Below are experts of layer 3 (counted from 0) of a mixture-of-experts language model. Rows are named router (the router's row for the expert) and show model dimensions 80-159. Each number is 128 + 24 x the weight over its row's rms, rounded and kept within 0 to 255. Numbers have three digits each.
After each expert's rows: "comes before" lists some tokens at least twice as common just after its tokens as in all text. This comes from a sample of Wikipedia text that the model never trained on. Tokens count by the router's weight.

# expert 11
router:170107163136121121134125129136130132120164097105163145176112192160166138096123082143101072141086105102100097165133138101091162163114163122103127119126128110133155100108130148138160135154111152128102106160129146138128111101144111137125123093
comes before: " |", "'s", " and", " B", " K", " S"

# expert 9
router:171119160141154142146158144137128168121107086139115130150148112152147150115086131136121116134106120118153105165100097145133119122149072108119161139125136162157104118128067119061171137084096130144134123198143129165130112149119160127123119122
comes before: "\n", " The", " He", " In", " It", " She"

# expert 15
router:120170120144120149068100168099134100108168058093153144160082122118122157131138122115156112116098122098151116135138120158133113158076112135121113111129117101138164156097135107166147132134121121124112128103150161161119161116140145104172145115
comes before: " of", " and", " in", " to", " for", " by"

# expert 10
router:148170106130129093144117158108137174131088106115140124127119125143120140118106113126094151124136119130135125164117135108116090165152161128125096127111126158118121140141090144147173155109108140113133099136101144168130069157107117118119131111
comes before: " |", " States", "'s", ":", " Kingdom", ";"

# expert 0
router:108135139154116100139139164119153128099112136126154103111113137135161117133108110172096146123133147140101134131157132140105117140111143090149121181135119132129116119126101124128155143172121106130125182148133120109138106173132162129107128074
comes before: " |", "C", ")", "P", "O", "I"

# expert 17
router:145105157172168129130100159147136155156102114106108095130161150137151134128109129127129141148083101112114130180092099124123152128159084091108150107084105152142115132146111124084158141120131095126107088174116133177125136159107148136123129136
comes before: "\n", " The", " He", " In", " It", " She"

# expert 33
router:156180139136158160148100179132117138139096070113126115138108117123128186128123152096139139157124139117114116174114135166135126127142084072149180139135148105148101125102132098125121173157108172108122138071093116164154167075135168088111150124
comes before: " of", ".", ",", "s", " in", " and"

# expert 23
router:123199104184114107147133081145144107097115108070106134120109149123117144089105134139128083108118110132172136127140122158128135144141101149123144140114118147122104161112131082146165126151101148116138126117093127098130114089120121125136154176
comes before: " of", " in", " and", " were", " are", "=="

# expert 24
router:156105118103108117162157120096111135144115101110124180144179123124139126101146135157091107135167109123159160112142118116129082133137121125114093122115167150086158139131125111091158153107106099130162147132195158190119131129172130143128127115
comes before: " was", " is", " had", " has", " are", " were"

# expert 38
router:149108113147127093149126120119165148088170158119115157082159130172137100160108067105109084136153093162114111165126159130114125101152112110123112094129098141120131166109128131160180102092116142086131072155104095139137112126170109144080120097
comes before: " |", ";", "',", "'", ".5", "%"

# expert 8
router:149156109096117131159143126148128119105121105148142153128087120118163143149132083107119084163106124097144123146146098171116143149092120156144112170161158150087084126086144103138121121105125170117134068165147104140130109134115145113102155182
comes before: " to", " of", " in", " for", " by", "ing"

# expert 12
router:170040111129150146184143119102118153127131124113105096126155155138131154111126115141161121170111147150154133118156129106109147124140109089059136121146131117117132094113107118099103156116123098091149122131127113172170107119130134100088115136
comes before: "\n", " ", " 0", " 1", " —", " 2"

# expert 14
router:142128127119144101144148148144068114120100145102154171096139157127113131152147160102165133152079093160163130098186120083090168156148110079129110134119117149152163136179083125127125110129119165141076125137111119155145098085131103141125164129
comes before: " the", " a", " his", " 199", " March", " January"

# expert 6
router:123151127120089176091115111164136086159108161115126139150115101109113099178139139132143140135166089113101148185114151136107146156136128121085107145174153134150120144147142156140085130156129158156137150075114127130097173102134105127110138112
comes before: "ing", "ed", "s", ",", "al", "y"

# expert 30
router:159146127099139136137106149126102128134144109148144135126165143167131118076132113141170102142131132117103122125131100174114112153137118096129094154109160141137128164095104150122185111102100143119129100165142121150148116166145160140162123111
comes before: " the", " a", " his", " their", " her", " its"

# expert 32
router:165132136181121134154182110148090155155101156122134128090178131140111112111088060113120084149108101130153149074096124094116104142172099151121128142151116132150159149120123134116129113108118124119140138145100113153112137149154148129117158133
comes before: " a", " been", " not", " the", " be", " an"

# expert 20
router:110156130139140122158197119154140106100103139126148147156127144110139151150131166149180157119120142142168150146143143129179151118147146181131096141158147098126137152169156125170137120096149170091121166137160167094104107114135128149138093166
comes before: " by", " the", " to", " in", " on", " with"

# expert 2
router:105128172123141079140115160131105134126127077150158141118155149150112104127102116128107109152106123139104137148179146143131179179150084097140149139135139138158085139107079137125136129093119116148142100171114102125154121177125094133119111108
comes before: " |", "5", "7", "6", "8", "4"

# expert 29
router:159142150129152147153136141136110137145110089122121111105171166148134126107095138104103120160151104135153154136138084121107124117157096081153160118125177088140110133109108117084124172121089111165122146156113101122152141163132147118123151112
comes before: "-", "|", "\n", "The", "In", "=="